{"n_head": 2, "head_dim": 128, "norm_eps": 1e-05, "rope_base": 10000.0, "qk_norm": false, "init": "normal", "init_std_qkv": 0.0254, "warmup_steps": 200, "schedule": "wsd", "dataset": "wikipedia_en"}
Below are experts of layer 2 (counted from 0) of a mixture-of-experts language model. Rows are named router (the router's row for the expert), gate (a neuron's input weights, with its number), up (a neuron's input weights, with its number) and show model dimensions 128-255. Each number is 500 + 40 x the weight over its row's rms, rounded and kept within 0 to 999. Numbers have three digits each.
Before each expert's rows: a language model's description of what the expert responds to. This comes from a sample of Wikipedia text that the model never trained on.

# expert 50
Description: Prepositions and particles. Prepositions and adverb particles, especially on, in, at, under, out, up, often opening sentences before dates, like On September 13.
router:505484541543484457544495542471496478440450503504526496529500487491467538480537480598504517467539501486529467502489515533477532534491550484554538520525519556588459473456470513544563573500553475432449529597554502466506493450481502526570460472440577450524534482554543483589567584553540554528476461499444500485507509565494584483471540504440504441518471610490484477499421560479545590545516
gate0:523453539487502590500453561468481491515478533469477511476479462411637561507518482470498521462427518545566489572483498515583512493493513496461533520584469443543463460483461438522550524581499468493517451548499511556464571496419477500483512486533422550517505543482497437441510467524493443596528520523514478461510459514531505565493497515474460482504481509520423431482576493488462479550458
up0:528461454526468518516527505541493549534536445549536500529480418540420507486484559536542477513522523534456508466456492519512476482537418460513504395472559488538455501474582551521381568502574479567520516498481558432519432537533464518495522474448490541526445490568500449541567459519514521498528476540523551511438516503494509513585481503572534528412471440498542496504519496479549581474507
gate1:502487447568550525459487512518517512541506512546504496530497481473510546482480490591458526506539452469477489535485406491531532529495554550511440473499516536552505433545508607517523567537498466477470461457512532478465510497490527524552491453482585589521490514571472556482471539451487581483532479478499543427462498484522465486486574517530430539565535503565551413499489474455500462512478
up1:497488485490451522494536494524481475518498499457461508499498509615544504483581506476469423470418495574534469594524538528508538466496451433473516509475523503469444485491449561459454524548554462549515515522534495583490478511462487499505505558493441510538513466515525478477492490563526478435461522545476481553421508539455519514476430490460562498460472490443470547457514567553544478479494
gate2:510502554463560496479487463514513571439567507522449496492533486495474481501495562580465543475468474510435546556524503515498487510522489502506611504590479518556584482523449568469530427465495475455465441429523465509505444480496576479516508492411498511522515405478527474457471456547495446559548569425462587474467426455504553496522541476511502534550512546555557499500515493466520478457466
up2:483500459498509511514532460562510511491532573585549462461417475529486526467472507454495584415429507518510458500531449466520531544547503473469533590491476511508471467550496513502536528521486522492531435478539458492507478543478542433500497516449525479454527468546521487516489533551510483499508518498488522466506503540560488486506563523516460486539539452456543530523465378448503512424455
gate3:553563526492499520464400487538521462509465490555535439543513496456499510495480485444476591434439482477545522495546483516548533462469439536539449480567555438495498502460477496511538538522505521544491531533516507521514530533500557532527551514538545459442520589509531543471555495568487495453527502522537447503569436432480528556452530462504496523534537436507515522508531479458488488579407
up3:490396501458601534413517516480452552559536512437429430501523512504430530529559506438525474506515406461513504501450469509482584518490468453452531541497483557528440438445490493434520485476484501500484529471510522503486434474415508598535505435519548433503480482501461499480486466542546485576533591493448528501501530494454516541489463508512479476554578532501481515535578529508498530471508
gate4:529474494552482535488511555515474475459520501489500487540529501500493509480527467441537437496450508521524476452538447425581430469545528488433482468502490570471567472529492463530573494517488610465563456507523488471519445556546532489492445506514539484509492510525508526478552505547555523589388505497513420499518478509570469488601488545531493422466446536464493511431537482517409503478522
up4:570528498564450518502482537553554468522431531545454503515488463544496542500512425554515494528492491537543541435451460525445460490537552540475538441499418461507540432502485561481526494507410563510452473549492496536510428542466521519496532514491531578403529443481478549514524388557481440564482438495490486504549518552513467534578545483567528502457488508473518452457530428482375488467544
gate5:537492544556526494432413437530456516515423460480444497468490576538457515431502459533470535505506488573543512497571543584537505446485476550517550469493507555501456492477467495530428454486484443472447562524512489494535488475429455474510374536548519442525487500372402550496528482484545491416488449492486540486486486516507490482524538522493519461518545540427516458475498554475488447541489
up5:584516509467481527498417426511513499526409504516458527413493475463465489436500461520522464510516488554577453440533549575532504471517485488584532478507526543539445536503451467490445529485468440485493461574494504476501452564439488542466449474535479513540469569401465542530491524489540483454490443482507529473492438520476480473494486514434489496474556519527517469446502525492498440514527
gate6:508457504542508466460460436512505537507532536372543489492504513588582421482501510550506556490563550500519471510488542477497501470487528500475492561556544533539472501534493547447496512474572586571543500522572470484462525537390469527511520482524478539544490491501546512491423519496516466519569484488561478447490495524426446542492515516448553441484488537521568498534465605510503466478490
up6:430531532450457475465571573548504505481518463515476519539531511437547549530556451489472471458454473461469515466576522511528538536522532412595493478492496492445488483466493509515523445521447492499489407551526513469504482477534549491525495577520555560426454506483445518464469497515500531556485527523421458543493506518565470497499489544503484473448475408472555510472474594475471486522530
gate7:531461469496490479456516465536522475460509570455546575507533554542514470440492497542502523493564516518439522521451451466500511562592433453495466533504555453528526491545443459451507514528513539461420455534490473550536494500402538507501491470514507536560525500506551465556485440543554446476487512491502548450494440598498502483463547481475529503466499482446428451438487541516463506546479
up7:477470541489463481497489460447429499521465511603450430509534475553465497565512502503512469503465487524519534557489512489462488441438595589510514488486427510444514530503530486574449456482437510515593496483462543453469499500554554506450428564466525537490451496460455512456477566428450500526512515507457495539514516437473478581518508525610493502459429543504508526490507550494559478448468
gate8:526528526502458465482553405505485467482501447415463567474482494489527533470534486614506526467511488501472504521498499493567558477509478459498493497516485502499498481480465618509519491486478481546525471516536550520456471426486509483565536399473477478537516533488433484539446517587500469557578500545492539416470494514533514439439516549405485490550505483467570475514508564564509432433437
up8:564561534511490469531500566502481469555586490492438493583497486543513492467536422560443487522574493467490535498491432456501511507475536508488446548456550539439497516443391533532522465545515502451460568525446519488480511442575480515527564488497514510479488516510426478508514481488488487488451525525491555478533520479589546503530520535518465529502442501507447498539412505480488443510520
gate9:493466530540497532576494522498501449554456478538492491581566600478553459509543452455560508494531546415450540510506499533503545509469560467506514521556539526481480475503545526498511524473547485464509558534457494518492517462553523515456443479491480478477447581618516555457490558466536494456446514534415446529501395504476447507551503451470525467477567495462485400463467500486521379484506
up9:591509498515487491529474531516487468507410461456506495438497470517461514507539485486504506519462443601524489495562468569470492508496499551481520507510423459456516474529561514495486495527561496459463552500558537437539479497558516513524425552560517517488539517436461520540579498547544491533540492456578559448521511508448433492524516564530476510477480565456502468549575535473517401545589
gate10:441472442522506521494485493482472472530453525474554550418449554442549502439499493447556485545530416549559519467524506585490537556544549518531500553495505564549535498473537493624426477565493476427507495494487508510511532520451522478444513479436386492519506515543506534490493460520544449434469547557493510485505548533488525540484475511519472524509529508494476575421509445558500468514484
up10:519460554523473568448504570502485523519491472473420519539501528478481609525445493480555522491544522519509497543495535488537507424465521495441486497555477535458525386541522498477567443561536541496466571546549446465515469532535496488460504558521496547518509483459445453485492556498552531484570478530534552529498497488498570535527466471532544480553427475498501455480450535545535495427457
gate11:571485454454511519468452428475477479525514528595404488526521484518489506550487504523555573525539493520557510543457559508510558421489508447485574542529547514437479554469473513523487509449464455559417510544458466527448488478499500527516527500481446442539484506517507412472507477546491495561496426484526581590504491514535534504506559465521405473523486574482524521474471507537503497494534
up11:551492458519514541427477491474525456475469533519408500481506517497494532489523467514543560521495462460498551566483537559487486469532454439546563450541591483502452469410485541539456434476460473504446476544466522505477490513482476524506493500475469518560392530548476523412569488509529507500452527545449518515530504501559501484545550438464496421451435420483492560471507523524527512500474
gate12:526472460542469503479498447492518561481487509478523597475530483519490469498453447499556507536456525530512565471482565516479518529534484532537448596492511505496488534469556474496522569473546476468453444414519494472478551520463534536503525540446453468572556461515507460477465614517477513470523471428505529439531530462449496507477514469483489463461527474463512455501531438483579570489554
up12:422509510532502526500554511523536469490534482456530467487522502553459507450438476491480463559498529517481510505495463544492408546526540457451521430415546531548477520510423399513503411490525481526530579528466570470561454475559543493442524579450502515490482393516516470544514479493574509506547449577519523507496475518593487489518473492517539477546476504544499590498501426506486467449445
gate13:460391487563529503514478431536417481496469528501523514445453542567501503511537471499564494490530520418506591498482485531564492492546512536445532479487506529534511581444520510484520520513421490529532451474517432436521534488430512472481552444530566462520511462512474477505482548395494527527514471467443470537479476508522532482484495448521485438556539462555451487485473522493490470491536
up13:440432492546489505518492482478477535558474505495519491536494491496521476633514445483580491469546546451529499523507554498520501516479501499568551549456577498436467555412539503507509563492523460455474488499459505500474476484506415522483503464473460496507482481485447462484457550442494520494495465447460480504482477459541567505463505489545445579559483533544500471503431507458498503429431
gate14:488532498533479492573467540528432572436518566526527517565468552546546448368523496549518597467424499473484506490501546554503477452591537443444546553570546463560498503520461479511533493489499552494491477517516435454488530468522511529527473530518501435463518467475483508480480523509501542530534437568504564480559521450502513508450512480484535518466482509573523565468546466516515506444465
up14:479540531482529574504540468475529461524504475509492500488576423442473562610511537491396504550564526504555501550507365464475520501440437559568498492449493509481451467559492541494463478499501471509491475544477548538480468508447469532466489474547467488559534496559437524491539456477471509485428582414485452508474467527500486535462525533459417562511510462429512474538456503488500493546498
gate15:476490470537569487505563501515478508442489569494475517603474544597435532492485393527550475462488492424532484504548508449462504534479539467473483539474345521495577482502483515493473468530458506437486513523457482426516521534501528563506484489534472499517484532438530553513404542555565510524482508524506585444538570525458514479511495446515550499579485468470533482457496513500512474467555
up15:539510449515474503499513534549571550513459505526578518506412451472495533490451504559541487413455470514568465502473509454512519500469509490482522468398441520522505467511451511501487555581476512530460471516512533522483534507444497480465502555475502510443574545474504448529582579537419492529488498597533502537580494484553473583473482435513523505533545491557582480507530479490595470496494
gate16:520507477515557529454504524459452574538436506507527524484480468486530493553465533532458486513482464588507559578494511566466465497459485485435536481461465507515475459566412513492583495496514498509484493509522422490504448490542480443535441506485524508543503452474504428522591449486492584508427498510475564470528407523425571524546494481499520433524524519496511480508463469490509440471488
up16:427494474552562540478517514493477499489494517514547532457451481445522505545517506577464555513483430558501553523536495548512490475506489510462565495494531525513542479563420520531538444578438539465512490510560484397478481598499474459526479513493541491597515500444500463520469476453428560453455426486482535458464432518520548554530431464498547438498495534442522430526459468548483447491486

# expert 7
Description: Prepositions after verbs. Prepositions right after a verb or noun, mostly in sports-career text, such as signed with, lost against, used for, built by.
router:532543515520470557506441451485507485460476578537532531590578484534516518459523455496478510465499419493498482473496483517483519527504540446484532522556557480523476450404492443503523473546542473428443546603590548475498533430495568392520439476498532480520515540494519450497534534561513514513439528489403482510472506425495504519441538506483561466497435480478519509508461537611498520427481
gate9:507494553505467495498510449492482465531417440564518582544493550514479412464527535458467466501484539523551548462477558531475455560525545517572494498532499446531464443424518462453504401467522509494474495540494484494528474466470488466485482530501537501556474492542473483543469497487533509513504519574503573545538483485560477485456451482517551517519488496486484522416555465542522476461460
up9:488546570460501528484530462487488459577492458576529580499506526524491416473496541434444475481548588513566570475470536492494396496525606481563497478561506469512441434468500482464488432451503500479507482532492478438486509489519517507545497524487540527492466532510444485532462489454472502493477512570477618540515463514577505503487483460514537519538500480509483557481476475504537543449443
gate10:503457525477518476511466441471528466537490560521535478515453532522528579451474532522524506483468512511490526533510464469406491512445413560507526493563515516500511465544489505494464532543455428438514566584451403536497415508486558555483603580424527561463473520476486439493534482591451514497534541481453459486507511443504514491519435501510525479476506461493506406519506573492568459507454
up10:511456493450483474513493460452517443549406466546475594520519493477531535480390555473549415505460466581487456490509527449447557463490456528479473490495504489486495414501455505445515453519522529466534520509525454527477464506487515496470526505571540550472509513509486460453537471597498439499523479484501436489531539517475603508546447580487525468435507496456503442548518571479561490520457
gate11:494518492459474490513474537552498493498449558489506433492465520448559562493538502473501494472532423534464515475513434561546462594510507508537493516456487480549503523507571434502493538434483523462492463487515522560463569517517534459452504493541498444485485494533408517469552467421489470513479526547531413454500540476470496501466504553478482488539540522469519520493505514428434466491460
up11:462492485465440546386514472548519504488486540518550469510523503428489534489528504415496459457499458517504486485470415504550486517503527491542423523482498463491460508529472487524525520393431475416409474499579522553430519604485514519512441511512466548530496567525438490471517486503472564489458517585503437495454503542534409595526541552521458452479525513510470510480490540495442501478454
gate12:541531485505450517472464510454413549439522472467424516559550568516538477482464513488509472522524493549491514499544494557521523461509468509445444439552467541542523521494489574431497478550485463443506549481524489478527465416518509473504511475504494503467514462453499421492509494433529471484542580448567483523440527444496531480494572569430474543486591488457557489468522562485519513515537
up12:553543456528510424455582485507442558439536494505546539543540564501497467522521540465478469457507478486507459495527488523498511459420473490504442445550462467504550536468513408411486431473449509412522510527530518430500490412555497494555551487526504425534495459530455457495510517444541483513528520423525562543479536419465476471468511521513478493440544469502539473452505535490562533396560
gate13:491476573508517502477500449527554478523488433497522485546505420429466552464480500573472590471570560485458499452492482463502539437521534428492530469454488495480530467458522444534471516476547469475459419546501551543531476488526506434457493498584506529557544493505492486591477504554518511461451496453473566454508485424528488494551545538524488509504493454493500463462535580483417489523441
up13:554500412424507503474477495515438526535553408429404502571445567534497472506480469500471437494530487502517526516468495515503493490543481612497496474487535562483502443521451578512482488465540465488503506486597446442497479470465573513531419480492533515458566440487495473439449592461538493548473501545496478492493496519418551477459508452487460448501481558478507516470451533557561517427562
gate14:531455570550480538517419474475458505484508568438533510509495481527508481486520436473503540557466455521470459525517458451497529555554527490525501539520457523498533528409602518526563488505491530516503544468401467494557491464496459464502497524514445558518445489469559516440483495433505531493424598525533513536445504513462508465414525506476425538470476578491441470538483574539493528495518
up14:528544540468504439487520536475569488502446478542479507502422480441524555586435535506511476525534519537458505525536539547467493531512440496501543461488500490533484438609423530461419516473524456497562512530573544494466481523501510538516512458519496451540526516542464468557442473571574438505511376460503480480510552480534507518574486438509535497536514447550541513534606436501509493499499
gate15:491506520499485480549524525504481448492528463391502534541562488532532501520420474479496532497492486531513536518535497528480510566510472479466448442503478481463499520557470588464464516500549513514531607484521541435503531464569496561483533516493499439465432528515559444504487463492578536562510523563453469510446534540476535513457473476531530539493469477568470460492450537531538532494476
up15:430552433549518535550445501494474433446549493442529579498541505559463464513505395469503484458463505455470489495542497448514504523522544520538466484484498524462517449527512500464400482495533482537537495441533519487516517386548511481463538507474533453503458510485486544530506461483509534558494546483437458496462452481533544478459524476522493570441450461556505533441470513486552516424516
gate16:514445586502492507550562476459474526527479462609478547420564452543561470509558486534444437585514481452499465457462529482547473514553492444536492520484459433473483487504549508468510457415477493485556520527529521471504501626484488599515526503458482491556475470507507517504525493533512522433490448470555522472519571505477492485590506450529510511428523471477467510484498482551439478518468
up16:469539556491491464528524544507519511441473555519461517517510441517534473510528484432533442515487463492518545453537440415575446476547502597550561537448485426436490490459448488475526544521486503481504491475457502453485475530422459504542455530576455533486508485483434511457582529533512502461491471548539416450484538494459468590522546499497486491446484564504489479484501575505467457504496
gate17:578549449515512535480504519503527441488478548447528436522525487547477545481530489482450489547512618501532462530557460562466518531463456513481429506477531534494488417498489505476457504487528462538440566559517505513526466469531529485444472594488515511475457480473513536471493436520536532477524479584532581507456547532496448455485535586525423544424565490427517425477515527462546542510450
up17:486534522535516513490493552519463508567497555491522554469577449516542495534501472539521449492522511486549461486485519478534499465453547518525565568536561553474430514481529504409513480524466519448515509598516470478536413458512480509482522507501506511484473566491579459528468483462542461541503511490453563508475486557547481462454551499465534504470516484473459494455429535507513482438446
gate18:487541537579476495474385465512482573490546504523514512531456472521520512512494488476486524539469546551526513448501530525480485466465479454542433503636477508481523503461427432523578505535495499410535485505448559558473530546550535505551494518552532449510521551562542547459481597542527497465471510464496537464498498489535436516405505505421469456495484482538477561478484483463413506443512
up18:474458478476525520508675566538488392558474516466532511458534488487415481505542505501484540470480430448456515521486485522522509524497490485444546499356547554529449548505586559514479471517478480554474529502511486427497465500506481496472505438475516553457464491454536482480485464478494518518587492502518494507519477507504587460523545495566496491521525542517519442513487550506483506500511
gate19:421472532425530517447521586518583517460479519536549526547582516578491516522482495516487481551534496454529482465580522442519480546526459481515542495456555485498514486477527439510495464468501523468491514474484486501480523426525501537509572542431537484513471514498479549486460399525436526527454502516457541486484488401509464483496474492492523475471526491492457489468502543494520509504531
up19:437513537433497487473501584535574546481464519507526517513566518557497506498506451477493516538546454418511525484538543467515485573501486454519527477488541495494518549484522442513461460516537530470447476512512501500508451438506444563524580529464564461468448485524492535437477421497430504492442512511457526466453486407456481502483463509474531464514558519459431483480497488516478530449546
gate20:526489467408491542510477524444514462487469454430507556538476514488530552524508489503433436518438471493440488475511493543517530517523515510497600577452522470480509502489447501503473455492454463461495593565532441482418537504540475539459483458486405516549404455549493419520461497510572504495506482555530521536488504469526550492545529475497531481470507494529466579463453517521500490515486
up20:493580603499486503535480505592458506481544543586555450416509511411419485485481541521489597494516504489491496507485474437473500464502515501597457485506492455515468498491487436533550587551529510491514490498437506507579488505460527434513480549568536533441568496432489568522523496512406469511479548500537461461551453546511461537502446538462559487475501513420514480548546428462439566512485
gate21:534482431574499522500482499464407493559497568518545410467590489473587438514513472556487479475559488527453551423411523477510458488496596500476497478491443486525513590480497446487545516513426502481562479579543489566550516508470503527527480523407561498504484488522489443569482495490512481475421460480529455555475470526494533516543518512506456510545516486525423551492484497520495460498469
up21:517442457496495476524437565472499493497453399509516512478485495580482496479488521451536517473440491523538551542480445527512511473477405493515517478446544479471479523498547458500441525555485479527477519484397491447451406449567555520420518526429545421494511498512490533525468516474441535489555540500468485501539463479571504459480560490483548524478491493509471474405518423452547412458504
gate22:500481486542473435469529455551495466512488554492465487387512514512507514438469528531493500407482437483551542461481472506477509467572516526440414497464571501521519412518484575466552495508545512571512505471533503406485494469436481535466482458494554517454476499469547486485443481467522576533532490495494554460443492477474507523474456565441499480474479497523527482553434542491501490544501
up22:530520528468506527499535502539498494476500535516521499487455461543490562498458507538508425528472435489518487536508511551574498530548475485409487486585542411496453477566484487510483466561475460566571415451554528433546502507448523546495572466525532504485484558482558521486443425488492503507512524576446481529472477476569510500587518530501440469489551508527539481510539533468482532536548
gate23:504506461503547539557477534496512439508494534489472540540441490483581387526429488539454478551518499538488464448464539505520503408449600531535588544510556515507492469446407482467436477503478560506444468493491513450483474514499490448463554454550512566464513483482469446518463459556504428466458499520519462418468477539504461468502507513422468532440503462498460517524513507554506528497520
up23:490559486500590522541486498469527452515484511477508499499452512485536402490422471559450471538500513515488482447473489459480502424429572501549570502539552552520479457466407555473433467498481552505482453489495536478483455449491453476453575483538507514478518442466455435557452447600527432463459506471465486428514506556521462447490520504469495546464480480545482528495535527525509535481509
gate24:434503454549458477461529492523462514551519463507490434582451458552430470493537524454508401487490523464495522502483450477461514484451469502507531417595455526520480420560512494564541497438553561516555508533557569493503494489514509511487445509551468541566412510481527518524498440470516483562500615477504453539543535501508498477513502533478556513524477491539486540505491530501493458520483
up24:540545483514522496587452547451486496528519555481510451545481450485493458485444507462494517502541544410515486531503451423467555437530509515481506468551470498476508535523542542586494573474547480501532531524557468450504527448518498501549489496544521552486524484499530545442524479449477520523586541553578534535448502542520448464528522566502522604516405478550539497531485513528547522487525
gate25:505422516562551469509490537475530470440464522524550547514499456516529445422477483479500511534473562529447485534540455472551530556554424559495449528470484492530503567510502473568512516487494565435555522539528394475539449507498489489504487539394541489497505454442553517551536477524514544526523548443490512437508488449463506458372497499553524557438487529501518484570572549582560510505517
up25:495404525573496519570570565451523480447555508459492552511501448476489416523427497536528494567433409480530558466493472545517522476507513531457494518503441513484539527538494465568506438522430565554471499532546481576507441475439506509510472471442536491508546476474527506559542452492498528505482514523541539502462500512569460496497523447599488549406521486498481499504526422494514584460473

# expert 58
Description: Four-digit years. Years, mostly 2000s, after "in", commas or table pipes, as in "In 2005,", "1962, 1978", "2020 | Vidya", in prose and tables.
router:518530525550484548562477480442478467462454507549524473548542493495547523461515461527450487468516488510497436469472495555460557519582584475557563509538545523554475496466446439513512558482533450497463535488551504453534554417475529419544479461419552435531499529534497456521548552515489521528444465487437459511496558503496531528436582516499546436565457499493424465470486538471503566480530
gate1:571445510539469519558499475532550542510462533471486496500377425512627532496537491598484473515504479463601413429441421518477459540506455443471523483501452470513538483500394490471562460478419532513487477400478500523517535473514468513519528505487498498472468419496518479477477524502445438535444470532461531470501498528448483525504504435578474491489431512453500495461555441409505520512475
up1:452508524536549535459523471497480507501594418520532527452615574472480428550510507453538443443486564549497546502512567544522592431461593508496506543507509483427519535473532476558459516521551507446469520534488503537482495532498533468496471496526519501492486545491484461534439529508530474436461509461462450528525493533524472420522534574419562534484502530496573470569442470516514503468512
gate2:528426491513555483492506532437471467436507572541499465455532473480416466500496537479519579485502466399514432510424543532458472575499529525523516511421480553534435496526534542511459492499485530492488502437574490495569617505450570500473486561466507558483507454444529479444522564464478478476474503434523453491455498504506476536481417403552433534515458551541538477504450492506493427437501
up2:565473474482539522525451422501444486507533531501490531520545478443544509524526510488491478545483465463489451463509573480497468461535481491385506470493488518503525475527509526557512477536513478475465565468453526472550539491389515492520501562532535548548512554526516476502517547526482556459537505548487506467447524577510472515582546453453464477463423482495493503471544483532561536481445
gate3:556410530556496479452476535455470512540466549583538529503483504495521452473560450550484527459459562465544470522515484460532510564518505410436470450506498479519495526438397437523453528450463408448447494526539467431391560571499460536535532511486563566471541495524482456485483502491505516507487393537521537450495553507525465509468518461465460510489532530465447546496553497465493429527467
up3:509472465463502530560496509595465498527504528443520530511463492508405546519492547512565481508506518563521505536512464509474519432490474540511482490581556567498477497475528492511571513467508521501528547421469556485585466506527517553470624511513467468492514492565547506465531473552507514428551498433506577521497424512535505477552490541493532406511452530485486463479480495480512517497500
gate4:495503457534526560470564543479511513547489613485558420529525510499493516468503473530520535461455499528419473474563466447536556531533478442481488623457567514488442586516494471514556533523487537424569554520471437446531539543465517495498520520431502547498500549521492474548507503493569524581520461520522424568494550560489493464442406515521493522468543482568557461523500477509438494537526
up4:538523459445469484487409525526491448517529516475418561545490499462531518456560503481518475545547448508484513577477463560466486444461573579519511457437520490538514396488453549478436531491554497517484518522476527508474496532603493451509533505492531540496494468481478476462450493531478528472491556528470497455484472486456521427507591525445512520548501527431576525402443526482478461515480
gate5:567497523522476532522468489485492498565521552562548462476561472576509569480592520504544538522440491519438546432556491453503482516529470414507493499565488501500482584444554486484496473445484509529499454531500506503489536470504542492489514476513485509569496468402534536491498501504529500503435451519431519420528476579452491431567479479561511539476541516400467509463503524452516494443531
up5:526493433496526542563483525499474515428485529494517508494486533414525397576494507444510510447545481448513446484530555523546416519490551534479447479446562462529497489481510461543564491571559496476505528474515547458510519495508558547541430461483478462530467514527420512562546447457489453466495513536567431583463491514497494504466575554510480457494560480535490563495525485559517465529478
gate6:489450528520544448535471437531536527464453509469561553505494451548490494529511538480477472508496467425447486552534495514485489506484528488507441522592481543473481490515460416506418486478477487487538480492500466458449444571535534455560509498440552415474468456483435475486577517484531593502477505542463511496501495495481538473544557526485535552486494460506506564508476599496531443497454
up6:503488485533423507508478480462492524459552501505430454426504493454483538540501485449505557485493582521526498501438581549589510514620497515581566481463470534486480464534552499513482497469559500482421454549520484507529495496463513525517500517520515495544491518538505510438546561497490473470474446428559426466406485530475446501447456540509474490454540486482500453556496553577499549590546
gate7:455463483466551533489478583506475468445493534463540482549471461541498441471490518497496492509390497463561481521514421452451457432466551493426594527477571532514540550574474549443547471550473485509443454503503464454451502563549504506491519444540456462511584513481549459487548538568521564481506536426506522507487565553535466513574463527498461455509497481451507466495536481458526555488448
up7:512528535575473535498505524527415532597475574426491480556513442523507480439499526484556517484453470462496537519513454476432523485545454547453505422534488555503557473532537488517556501447553490526493527512430501428545487425584456509503571499527515491544508605508556534466466506464477529489532495491507415535489419514535499481540521534478505526526495529512533482545499523566481512580483
gate8:473489547519522481509507520538527505500525462541492505478600529477461544478485402491526460504469574501489503517470466419396490500521507571565492505452385475513509492504505449486513471472534474483534525451456582459463537514528511412530457491537450470458535463446497524556557487465502513502432525482446488485532575425566519471479556465472474472502482522532539521485509521506484539555586
up8:502479522450516519430507538503543534470488563580517490437474452404500488417510430470519496497509506511514455505443514526446452526541548561509442549427429524441542434505488453465465522437521490470487545481510492538565535531562566488479479494518427489466505467419504557433518526490495490474505475516472509530578506483539540418536536508410440500481468505475551494473489528450481496550564
gate9:520506462508529475558544423487437419438522497490462469476468555461487446502481448471530473497509493473555548510479440531496467478462563474479556501496524515536517447468524520510537492462515561482517500458555507540468618466472490487511453521516513456444508428462426408495506456507494483467474550497583519491488523539535520553552529516513452494533496517482468439422473510441525588515439
up9:525554446504530480587477465478456548469560528465475436445508505507450472461498521471521399546562507458467443534428471487550451541485522504451593480497439549451524486556494523483565540389454489486438463448514519490581617467499459517463441548510549503513520463483448474508497536509499492483495490464507444482478474501506464483512507477530455510536508440522454511449461505487492503572426
gate10:529536478575558508546407434483567548479418454477471471456517560480470441485519463506425552485461467388493483547558508536539474579491593489471565504493479559465482521468519516538494438484458553534460511521485465477469516560452542484548450515492529520471524421465430425480520533520487518511502495574516485479508488476497454499464603518548522459480505487426514537435472480460447489534499
up10:545456523456508589529493458549559449576537453529484519468462517434546504437541472466495539480552521438503480475519337517567519492587530509517515493427458532506484482570462491424508488500493489469524505521490528482498535458508490596499508491504530463411473481547484492468506582509513491507537460510489436574524492550535537508433506491483473462484506567502447508516464497499464481504466
gate11:480501475484589511474465435456512592455504568505581467528504458537463564461501438445517481445510449539473514531574545487488494479510471503459524540508513506504455487490551487419475522490445455503532484495523528435525501446520459545548487566512514523454475477624605491539541478490506471468602478498455505564501451530538477525505511533498545498557487522548572493466481524506416451491485
up11:482467484553449538581499513529539502447514482491491457462525559521545520540497477469514500520528523457503445520520516477540536546438529537612543512487429485518532531539456441486423530471488588466477529479402528480554501500542588538517469506504521492555460461489544542514479503513498546459447565509565476533457485490526528413449435484466520482515515580567539535540423439492468480566482
gate12:522483478542514460508474497453478479492497442534532518482453512488504486476490460559450476540515473409469502588506489469449538520559458566418560463520565604511511528485470486543457568456513553494422450485492507549499532507460527485561462502471541471548545502482548529486475476477501448456500526478528456496462548478553561454532537542518481467496497560559521533491543551455490481552461
up12:542503500501517496548470435481557524411470502531530490536474563482551411504495488537472573548511471445515434482573460425443501495479442587469524513500510525526480512509484524510429558464516498497522490472494425535484568540446522469475556558476540489482536526430511506483456533496462507494474484553563464587475514521522532507525561582544531456468523522561473543469525566490574526532516
gate13:490428495513583519569462503521419484473506509500446486482479460449428453461496532528583460487574463487469496532479526451466527529541476505514457517472515465522509503543501542496524455561521485492460510548469507420498470478464451554490508443525575479576437549532442504464493482506553505491527520427560546497433413537452552494562515461514580467524479556509517473470485524517430520469534
up13:562489467527491494502484477535460443520537579503476501490486481484561467452492531521564552514465405511487461444500436533432465526464527530503475524457465479431528503550416491480517465518450511433540498454457495477542498470572432474540495532473568496460478475479437522514480528583457486520585464500497523539582509543499508497493486479564581505503488512555439470494449537503532486450506
gate14:483488544508485513498520558506535503516463554530505501531466376532484500498523565473530527517508446553551455498554431486443425453548507400479523511497487476506484539507446527465525502519455531582528502512504529512486522517549480518443523501479578551506486498508528473516520528480494435513526538526465540452534570574501517538520512513443566518449480517477522536529460415480482514452541
up14:540530437435551530462465448516493526499527495470533506459497613472540489458485440529446476516561583451453544503461571449558610520515492531528481492495484507518513507489541455520453497473524504423500454465546452447564466512446516484519505524530442526516512521477458554486486471518519589496513497507474448562467435419474500480478480500515470474507474511547512459459511608545568509529429
gate15:537500526479513505454492521578506446512545572495543560455496494564452468540470522484465485492513440579538487436471470479473424500444537436472432595505462458502505475502434470543519514484541499521480480488598532476515481422482535481518532516497519489453472483518457480502507488543499473531442461516501527478608468514412417470520479466494464465519538501482546449502467454481492509509494
up15:469506486521538449468451467481503485547425514553438498526518508522515549518516487459475490521437491499502485448488487482501528493519479512549545472475477605527479550478542578578505474474497505513550475518497560459490446519476510510446566465474468542481514530436476492425504511547497497397501440477490556531528449469513544470494535533569515507548477440465414507453534511504506469546499
gate16:504512477523475515485535508430545417494536463452475491504477526518477530460517499486476379492568453473494509511476552575465495533545495494520416426464538542483492458470477462463515505465467455573522497542561541488553385509527494565515523508503574497489507480534462507461509453487528474540518507473547534469482505501495507530473578458492482453526409529536549490527503503450520453497550
up16:581426466488485517508426528538468595432459552558494515499488543465548488556490516479524597511518535560522510494500506505560575467434549611542502563514498480514511548501551541537466484478500509491507516437494458449466522473488498453458423476499494535495487521482543389488444540578464515455439513463466474483493533542507526508500423500554494443473583438459490524488565523503464556538458
gate17:477528504466457535500484477538549568483539548487505483489476575528391515492531473543576532418509551496491524569478483538498525521490499532511539489531510564590493442470459534470519409500564477537505580449484449444479526558521522544511440544491459541490459496468495545485454507519487517557502492475555500547458513495540536425499590478524481529477480478481506477479522483467498577492547
up17:565485500559377504446435538537520492495487453466521495460485603434522477463513519452480522489477475472457531539537485519503550464533541549462479480512534433467539519478541505564607514511548462503519472487475531540529533456488452479440485477512536596428557514495512495604477521512518535453465488644512531450494475472548576483481550480510508457513479529469489469494511466426522497529478